Experts of a small language model.
Experts: 16 experts in each of 12 layers, 192 tanh GELU neurons an expert, a sigmoid router.
Training: a variant of SOAP for the experts, 263M tokens, 8024 steps.
Below are experts of layer 5 (counted from 0) of a mixture-of-experts language model. Rows are named router (the router's row for the expert) and show model dimensions 0-255. Each number is 128 + 32 x the weight over its row's rms, rounded and kept within 0 to 255. Numbers have three digits each.
After each expert's rows: "gets" lists some tokens that make up at least twice as much of what it gets as of all text; "comes after" lists some tokens at least twice as common just before its tokens as in all text. This comes from a sample of Wikipedia text that the model never trained on. Tokens count by the router's weight.

# expert 10
router:077102124117093149200123143174137116123108113125151066127157071121126137120114125156141121142103176168098149133142185120173064118110103111160136138163126081120143120102159162171178147087049148142099114108173096159122112089137098198088101159150118126218103114083171135074138093158117132081154166128020129078095116093144087113067160146158088166106214150130175070090139114117127125121131124127135143177123145107180112128189138127154150188066127196124168131137133102085055112121092094112156139085122113151183132134170133163114081105049103156117130147079133117130151114107168112159192143133175161159145089126134194125097132075103145144094127111142148138165162157157151110150131151105171137135111190088137142158108101156123117078172158136093139154135097071145153127137158171
gets: " |", ";", "|", ")", "\n", "0"
comes after: " |", "  ", ")", "–", " 0", "1"

# expert 9
router:137118157147174090191143130102128143098112136128150118120136137120145080105203149163040117151111155093069071124152097127200095114150159130181110117145095116129115105139126166137160168159080171184117115131133118119095148134116113149111150145124183155154142144108122132087217125119112130112125169127037070138100110111087076115104143190089125117128159095138180101105147137105107121173091127128125185104180149133182180111140112135145138214099144145107126111201162156115068169160108125114195105123087140110174133091142112131078110096028110129147103146117146193085138151139106065108141191166141135131109097159144139107070131066106134131135090069173173084192155177146140169160163163137148191119129115131090141137111115152150106121175131121164123123119102067120126153113185157
gets: "\n", ":", "-", " |", "|", "\n\n"
comes after: "\n", ")", "-", ":", " Born", "′"

# expert 5
router:110125174098104117176129164098120113148016136205151096122119108152149114184141173119107076112091163097132158076155145131127084132091161126105152104167102146107144170096150114113108135168110107124134108174096156067155162119147193103185170148070143080137114044088121174127135154115100090146105139065179148112185110135100163158146183104118116174109124121145166092141119170115071169140139087162156156135167156124103106121137105137070136121129126141090187108098146157136121113102160119095131153149107031175116153155133167092094103109110151178081089133155126152181142170121143152142139115134133096160138128119128110106191135111089158138162139138121107139169173063107139151121148143097052176147096159138120145067076063208155110115216170167105153159144115144156153084130134126
gets: "|", " the", " The", "t", "c", "The"
comes after: "\n", ".", "|", "\n\n", " p", "P"

# expert 8
router:133132117132103091133134121140145125178081133161137112124145118120130111151145106130079121143144145153119140116151160035137150168189103108172117146129069057117117148132136138058148123110162106120112103187165182156114116119141226137127151127092207110135144136136112096126120064149119061066123139150160103074069093124120171125102144195166101096148100151141134106126186134106110194143109094125117146134182086079127192097171134083094142107104196131124160145140132083122080114142110065129142141144119063123166182098139028228125121103120116136132093105165200148156174107143063058130187201133170130129140122086165136108144120103127102145104111134115105155171160104132120145113068140149132141140149115158105131092118164090083167106137158130102127117096114175147168146155175119
gets: " the", " his", " a", " this", " 1", " their"
comes after: " in", " of", " to", " for", " on", "|"

# expert 11
router:130121159126159166131141114110165149073156179150133094153068144115177121094111102143080114104139160118134143117119142139152068152136110133173134163162140121157099131100071113192129142132063105085151119070190145124099091138164119119106200102169129098221115122105156125106060134137061115086151112081096096164121093129141175092162143111135088118151172113152077141115211145104130159069203150115150139167122141158117158107110112085116164140069159141110158140152129146104116122095146123108150156120077122109164136132112019127169109104146188121145087169144142103117113121134098128115122127155118151185137101111138173119083217154172178201161120107096116136128086136125131148074126147091162134149211117092120086098114121091165100123181121164085127056093105078167142077104103150
gets: ".", " to", " of", " for", " by", " with"
comes after: ",", "s", "ed", "\"", "d", "ing"

# expert 7
router:104068141161076112130159132171163047155142123167161071175148119131124101127163151118130033141149107100089103093109132105119177114126151065177074138101088072115097138136086146174145136069156128105094109139155108172210175135140159101117159141117124185124142177081122114093209120233143181144130106103133141129144100117158129154149134164109111164086151156095120122088156161118143162089119133149082113118147116152123148084120128102141185141084146151104124145107172178108144096107093158136118135153103193125153104108121136116163117103137109181112139146204085108114160147122134095133155143217151128120121162128150150066081168169106132152152135178148070112099143127124213170132151093124111163193108126124141110120128104168063176068108100138149187086099101134073156124144131104
gets: " a", " and", " an", " it", " or", " It"
comes after: " a", " the", " his", " an", " The", " their"

# expert 15
router:057063132121108102178134139159116132134082155087118096116131112146141109088135122114127192173074151115113118131140111098141139122141114115178104178183037078167106136166127111086164126107118061145060089112142127140111173111153113121084140173155157143221138100117101106115135130091105122090143114143130063091146166103128093095098114089158128167107175117145144121070159147113100177117062095147138108146181135137194126109192143102130113152106111196114176168126152128119086145113104133088150082171120137120175169107167096136142052080089148132173187151128125172129117147152128093150129128161133176140114123094106187131121155120128188135134131186122131119165224157102179185098123086180158146118114143096119150092104077122113098111190127187085128116132130159092170177166128185
gets: "–", ".", "  ", " 0", ";", "%"
comes after: " |", ";", "–", ".", " (", " 0"

# expert 4
router:081104106160138099123103128128128089079112182147122134174113121114164058121167124112121111118137119153130152113143125179155126073156123113122161097108134114099104135153133087087146162168090181147127114138117166153195113126108174118195079174131159136147176123097038124071158107093155108096149097083061130155117146108158122161145138154138075216100158055140172150108148150170100147090154170154119147118117141096129078151139105112143141163094111140155131139131127068133088140176120137143123146153094159124144128097144059153152003104133180080145113106130117210178139135053100138109131130120112248082134221085091132110103157109115157168114175139101141118108194150112075125102117116134129136098134080161124134154124128117166068110112159121123093109126142168144155144110132092
gets: "=", " in", "-", "\n\n", " of", " ("
comes after: "=", "\n\n", ".", " =", "-", "\""